Weights of a small mixture-of-experts language model, trained from scratch on English Wikipedia: 68.8M parameters, a variant of Muon for the experts.
Below are experts of layer 11 (counted from 0) of a mixture-of-experts language model. Rows are named router (the router's row for the expert), up (a neuron's input weights, with its number), down (a neuron's output weights, with its number) and show model dimensions 0-255. Each number is 128 + 32 x the weight over its row's rms, rounded and kept within 0 to 255. Numbers have three digits each.
Before each expert's rows: a language model's description of what the expert responds to; "gets" lists some tokens that make up at least twice as much of what it gets as of all text. This comes from a sample of Wikipedia text that the model never trained on. Tokens count by the router's weight.

# expert 19
Description: Units and symbols right after numbers, such as miles, minutes, days, km, %, inch marks, plus final year digits and closing brackets.
gets: "\"", "%", "4", ")", "5", "3"
router:046098133133167124123078121135123103122164124181135105082114134114136125110068080175106075116136122110180118158127135105048066153053116096130099075143113115132156182146102126097147137136159105115143080097132201128076103100142073149121195172110152129150143136061108169091127086162085158138152208123131127175116109093152140107183137122111105134119094124161061175108149116144094117128130105175121153136162132163102190073109148113215176171193109110141112124105112112110132122104123138133150179129130112148174099113114173128087158098103170168133140096168088057118115138151148116154098127105098121123197157107092159177116145092103105134130132144088171166126201068072155145131171142124181157143057151178148114158138104144083116148087137177137159120107183159118096102136181152
up1:119127175173108069111063104155108147126124138143116134132091123091136087088085138111108130110135168068148119109165135123116162126043118097150138153059140142085099084140106105123122067124145208058118107143148161128131097074130155121169114156134135148148133133148091133163151135177183185128175113095163191183126128134176162132093085115161146095079174097115153153144186090041170111145100136177154131067178085125089089094117140179175120156157153158091137149142108093129132140178070155177096203126096098072131172126127162123093077148117134139133078181133145127125131166152165132143147163141174133110161134131048140089115171115163130140121139098180135152127162100109086088172120098102134104097181161147089073125130078158132122155088132143038138146094147109081134106152125109
down1:162090119089108078157106121109168128155077152176185141121110125171166130182145106110081123134200126136119131153129101076100095107166089082065139102169113055157194139155063092135115171178138134138149122172095141113139124139114147080118112145117138112103155109092171109117121172167070126083093106164193084109155146158129035143133156127150152141180135202109105131139118095116118118096101092188143148103163161111155122118195114148139135145087130105170113134183089202131168117146088106147178107131111175081130153146219098134093143140126107127149175091109090152123111105143122077112093167111151143119129082111119140074122128169114086073129180126112175137142184109123153155098100158135234059103129081119136127131103145137150147157140128106165065118170152120106102065161127122

# expert 2
Description: Adverbs and focus words such as also, not, only and particularly, -ly adverb endings (thoroughly, literally), plus month names and some date digits.
gets: " ", " also", " not", "2", "ly", "1"
router:068147077076182134096138146126092142130182084084137133113066128195151114075111074135064151117107187182120135125106086186107123101170098146153144193126096094152124169121132100133119087169049134088132126100183107147109176089134095147123117084151119116186119117110169116111144117090126139076101057135116160104160163150146141119150083083180182100162077152144110224131159121179155115165097140158181146130133155165154129138100139152099133079146132068155152131139094106154116150128117166121182040094195111120149075130155081160150065098130163071129082121088117103123136110144102146148135120095131164087092130168123135130108089130110164111119123132158132086139192156134101103096125129148133066131156140199182156126138152163151165103117113069134143118124106156157091106080114174
up1:146179067137131142176162100129086153157139179113107165105088135171142137095121054152179167101150204142117115114117143128077120123134126138127112106126129148142192147133140144113078128108142114195129192054188086161123136143095183134158102104134142188178106099190148113146111156114100164160079092088122121148114126082174115112153077176085117080122099093141131101112130086110149103177116175132127115101116114101156163112128151104093190068133146125170168138124133156115106156115112124148175127137132175093155084127141122115096118092156119084166127141121127130121067162109126171131150092107118061170143092095097077099172058105148117202103108083147098066129094114143145036077135127126075111111092176151183150102065135151133129180129170065139141074124081088128148124110099191
down1:086153150100116140121085154107118121126127091188180090119139138079070152133121155202111099121113116072120135140086094176086158105130120098164087121175121117102084134138057168092113142140169130138131151138118172153091142075146036110178119114189143067130159153153071120114101140136141160160146146189101131148132122186125126117059106118162099101154138098159145141192132153175095165135168148126057096116110125150117078139122142205190169206082129137102106140147201098128103114128146159147151147084098060109144136126155148152088129134127109155111113148137102167105171081108173128117143086086147190111072158160169141085140191116118153173097143097141084167050173104118100147109107143114202162075150111113095100099162109125119166098110095178141075140106148152116118141157158117

# expert 20
Description: Single consonants or clusters starting a word piece, such as l in headlights, pl in eggplants, f in frogs, cl in clock.
gets: " L", "l", " b", "n", " f", "f"
router:120073189138166164135132136126126104133122119134109110202116133101106083177126067153088116159121180127086165149157087096109153073134120091084163173163133137134107182120147120130176134119127147130109172086131106116118160107176098093102095108111148136136130162149125128143111132140179130099103163092129143095175129130124114189155152117137106191130188126147112131182120075186111077165154080097146106040136106158139130123106111063110130141105151148082134136135090089080085184094140174058135117143140121137110119131145115117041129097165092092154181158159110071156209127193174152118111110139105178119116126166103078163087076132147087156123146171136120124076063106135192122125148186159132157093152108083105100173126115110114168137065117123099174165101070094150104152187139204
up0:169121189086167157102106134060159115148126121098070097061146215115134138194112152121082100141146132148146126124169114166104136065133143187141112101118088110130192148107136188140160087164083140129083120103148099122176157127082110136176082090120138149147165136117066158145153132094097119116155137161098188194125125177168098138187157115109152158181117145093136137141113151116136146086099190145097132177042143055081134099154124128172177162121115131129113193147121122136170149103165123111184092079149197101097205164120139128071114101132121071124110122133102107093135104083097163107135153180146085149122145147068141164127162131133096100083148111159106161122071131086097130104141112149073089143168134116096073152157150143094115113136179142123117144079135118163189131093126090
down0:178151099133099067151160081113130147137099122173123143104180140129152094064150110118089123113052155122188183084147109091123075150167065113115122164110150117165074131166153100168153188116104106146116137161136092133123124114151142129167155113128075122046121111104152108130150157119093133124124138129132102140081128136123163172148131130152176180120058168091153136150113148058138133192145139174155085124197129146167168116117090106209070132133150142103100146087177144097145171113143128088123154156115116073123159139117077197114084150170106115121154090074127109123138097152132106135148172059134133062135131183130158100152123165122143105152089129188145148118129125123104144097153081157106099088110096227117118102135204097105095115186080137133136163105138072122085071177179142

# expert 16
Description: Single capital letters starting a name or word after a space, such as G-otha, P-entagram, X-i Jinping, Mar-x, Jun-g.
gets: " M", " P", " R", " D", " G", " K"
router:167121073118115103161146101183117094208098130085096164083204142098117171174042074152097143092104114177172125101129096151121157160165179111112074192117108182168124129131120128103108054098189138102111081106135128108094151084110106148115099131106150123082135135106154094145156156159086142148147145086208111159111158146116126130101087152122109175091121158093106120074202168146100086127163134170134107105086118114148081119108091144155145141075164131096157177117105100117107125157136127044116149141110144116120109107105167126130098139110168074148189118190077156121078134154082104130152146096102102114140167128166128177089126171138118100187160109142126154082066150142148108125146120126127133105103142120170143087115111083076117115083133069112179137111166109179191183171074123
up0:129135102174204129099048159134085131179110143158117190076142138098114096205095080096165162103156131138129170089114090157140081110121168131091126105139103134127131145149117173148117133079106137072169122129131116094130145088086085156146157086127165107158145129073129087108083122103076170144103160146112113138127128110126155115155133115200080075134152119150135115106187125070161091109087108184124131074115179110128194122141112129105159084058193082128139222150151145140128108117076096128117072147096123142129126112109129144183045123133108069126098169101122161132146103135134153175145156135125160162100188092126087101088106116134133134158158155237109151128137165143106104195144146145146101074081140128182087090163094118155147123159081097140090165188150126141150132124155104
down0:125134124117118136085148115128123161167107129111170067120106085129167170128148094108113108139117116119189060120137143124134207130099140092092118117181138159118158169104123146135146177156156172141057176113165131137158136210097132159164091101145107140142144129147153164067130063166168038130087119089145151131142113101100076075144162178165119075160104175116200141096100098155080153153149152107097084114091138134049057101107106093161096124146134135113141154101049121085105121129179192123105143089120147168103052144194080057103161142138123145113107108154161120143126143123095127121130126088111139124119128166079172133170164156153110095133085093110090124126106121147090184135087149117152121181152117162161134145145097093170170154099118117147162122054141117195156156093162174

# expert 24
Description: Single digits inside numbers in infoboxes, tables, dates and measurements, such as 35 °C, 790 m/s, 2011 census.
gets: "2", "1", "3", "0", "4", "5"
router:126179141076141140129127170103112124150160142203115143113188124167079132146070099106127184062109098120144172141069157186098109100090124159102144105186108057162110158163102130128114116097112078107124111104070183138162109100115153140092162186123131088148139176090142105164135114134064169139170130133137116119137116124158112149086086115179139147150207118126123120116149107109066108114109136095142150110102165135125130162238133136146105135175071209153154142139158115149182145124090084131145124184110091140144127129117135146172167125149143109108143091157139103197153140145157136117170117111126099080156124173150127086130144150163015157120126093136133086133086131146126162145144111131113104080098117231131131223099161150124111138101139156100131083115129051124104114094176131
up1:125150118132078121186144178077069134086128105087103140086073109122156176127100121143140097109192110110160147071161109093124173148117118164096153147163150115174147107136174192099139153140078122147100136118113118147092103136140216119130112122129126067144130132124112176120116101119170133137173121095102128100174158149132096055196164119127103103108141097158092169147192125107175127164154067164180130098081098050066131158116203151156139137085108144073126137081123149170166158129146152134124130094101086145137128109088135162122154128118068167122110105102118134136145099144087125117190143166106128100126076081150209224152083139137124186137152117121145103139137061136157129107146166087105084211093116123131106161098158073142099139087121168099123112095177120115159126162193126
down1:146081150139145107129117110126154131104062088099158078139149182104130129176144120062142134111113116141174095155088135107106159121136086143120065109137143137186126143150060167132085129118065092153076132131162165124121066093123161162162161171100166152085091155125150040140136146211162196173095169191137182033132167094108150106110101159187131136115118123030178163147127138175124140108162120079141162132184161132165084101066090133094153082156129080135082123163118165108144125115128143120118136112135131105156085130126095075091111124179158109150165150107136098105130162095092132188110130056177141148134108134158106112142135154116127122151126129163043092151111129189099144114154142144074137096108196108169121115140143170133150138104132140158196148134116146110164102105107132

# expert 30
Description: First pieces of words after a/an/is, like am, im, ins, ext, as in am-azing, im-agery, plus object pronouns him, them, there.
gets: " d", " m", "m", " him", " re", " in"
router:158136161183119136074168152156119111076165136108152112138161191138101142145110154121160118085110123145073130074153127139159171168142151115062121204183147153057144101140140131182183166126130060064169129142136152122152072154110098217129176110087125152073108142150080148096122112128120127112131134130152122123122159130099157096149128154078061093126153146150142137094162153165116118169173096145111163151124132058095126182117116156154147132094166139168161074122078089102171110138149151107186158103139110089114153113091148093128117150123083135082130118114075085143150102126126137065153115140138133133082126052177151101146122164085075156174139083192048141091125076145099077124073140154091179081092069082150150174099140124107116095141129092140104081159142155118153141142174160
up0:123076108112114140093135124116134086121113132137189145181159086125112185163083188151157095157094086175100170066169103141146127155170168099089179183134184092134148132108152150120145117128116105070097125088154132128105131103073160151134099144113153181095135139086127113165129172110088135120142110133136129148125098186109137107153121161112152140188161094152166102076137103081124125150143130146165177136134136119117114170142087124162150129068127125108192153128105090144110116164168074181137102081132112085174133125083122105103101147108056139193064086089134180143152082205157132146113064159114197122134152195153131143103096163113099136105127130134157139088166156059140161163148092092057115092075063122174089151109145150066124069133110083170168101144117131134098187085163127
down0:133140165133174103064143142121195182111111117105065102103139164097160098150091095097135144125164129100058118131091185110129199152211116170137125076115133179171100144152114148129179129103110110211145107105105138127081190168149138129140077133120123167141123106126067162117105155186111136137157172142112133150118138123153108062167175133131086216173096111134128153165083101152135122108142124126161112124121109094123230098166105170145115147170187127153085138086097112178167161140147200179119106138165114172139075144162107111112109132089192145105161094169110114098091168104136097124173134136116096083071147073103139109087144079135117114129100133135100146109107069144129087104126123074147147079073118138107114070098166149157131164131146155149056087134096123111148101104091143

# expert 8
Description: Pipe separators between cells in sports, election and filmography tables, score dashes like 6–3, and colons and semicolons in infobox lists.
gets: " |", " the", ";", ":", "–", " New"
router:143127066121108113132128122150119104172114113097100170121125130106090064147142130115125131084212084100080133071135125084135045119127130080183114183151091151134145165126157134142106161080180171103065152135123058168139148118166173106134144138157147109099160128126105114149183138106116086122193097188070120110101082146131117100171149148094142181089127098201117136150127164131094100095122126131142132165152153081088117072163108189077134175144143162106223058162117105128120112173118157143159184155127115151136111139108086107071135167160078146115129092098095175095043154132097134097185103146128106179141219144075123094158105095089100131150137162083143103188100109125172108172093110128150130147119135140096128121112141110128135144155130122133145161186096106133142120070172162
up1:131139082136170115129112141199110049119110122171205127128124130177110136104084097123140120172169137144138113077118159114132111124140124123126144152127074173167124096089073173157137154142120120115103128106143153105182171104104102091114128139051125150053067200185172125160095184116135135091099163115184134141181144179108088123097064178134152111200146135102172133143143082116151102108148207128187163078103119134153158089115146126174127145097157172124097166126138103151164122117073119171153106202083142056122100081117109165090117171115137129118152061149130135159119120117103127143111147183153070135143114081133137095141161159111161153118108103132074161147127113109111127088137049054094106134138084107065095078107132128117135186166140122100115109170125116177110088141175127
down1:140080162149167084180093160177113100112162084172133130142108150079086106134138108155070121184130098102120133141147170132130113152130136094129093089086115156065168155116105140147129170114094106121144068169154142131093113171112133227092180132103069070173105176155136180076157117132155107153144127129143123176126117156179132116069225104095103124111117145102106088128087092177094108101207151148152096069139132143105144148173152099087098118201101129141145120130074127136165152111106128095127062088182094128132157111137191182158145081172171186136194124122135079141097132141120078156145161165134153097107102104120142138160083149133116169116099123077167134101182084119164192076141076115146136181141121107109106140143181092095107093135106139146089134097141113081153152116111130

# expert 3
Description: Capital-letter abbreviations and table codes, currency and math symbols, the article an, e.g. SUB, GD, IFPI, $, USA.
gets: " an", "I", ":", "N", "/", "R"
router:100159085122059122134175156159158151074111135195169134072131154145132156118116131131127132161104106099097093131089115106087134182145156108073137141129144135135079118105134137125163187133131103073176087139173077128115147167151122166127091169142122074110109122163115178119126164168114141073143181148142174127149131071108078130086137164154129044185152151102104156131148147103153153073161112148076075070092138148106134088187067168129105181155109125151132110162110105097091085149110159168177144137100118115140199124149087166159130147162134092163073110148145128158046180140130126158131080047164129144087076147167133114090181103116051097158096140095125078140138107105189122130166135092137127126155104150096104105129064120108090107164098144197165134103162159181145138112146157
up0:145128100100166153111120053085118124076125135106155140084112127170163152162161170157136089114144155146092146078111179125092148103161147074126097166159124086120168073129192094091153159125079103111154184131137121189144081162111129080160083092165121073149135166106183176062094115121111173149141148141160093128147140105171136132187087165130155152125130139129114137137123122134193104122105080136129190119116101116086158120147134144173178168144108125102147158082106114154127134173120128138117174055111149082086139118074135082103129148152120149127111193173210098112128161147094109170134131148102109079104099144200134181147138155122088120125157122169133095131196151057150101189073086077094066157151148123150108160046070099098157124101113155118096103118141139106157128096107067
down0:139150116120125194122126152109144137181190128159143119117131107104142113123089155114142141181118093143111152129064069101078167123136125139188170181139119155167188137123066130126177137109184147085124088065120139099139179148141125075122082091109151071045120135094153194113166079108118170128144114086091097188150170140119134125119131123128130112118167100111078129096195084129170147109145082131044134139161160144097130178149176110136130177132158138125121140121213102072074076159134136145166073143142110121096115184087088124070097130169124145091138181095109082160100144122089120114118158113068074115089175134111107090108150144143058141120140121105164175133215140121122191139170147163066150133139128082091125079165131134139141125175088131123112168093143097137150134163122131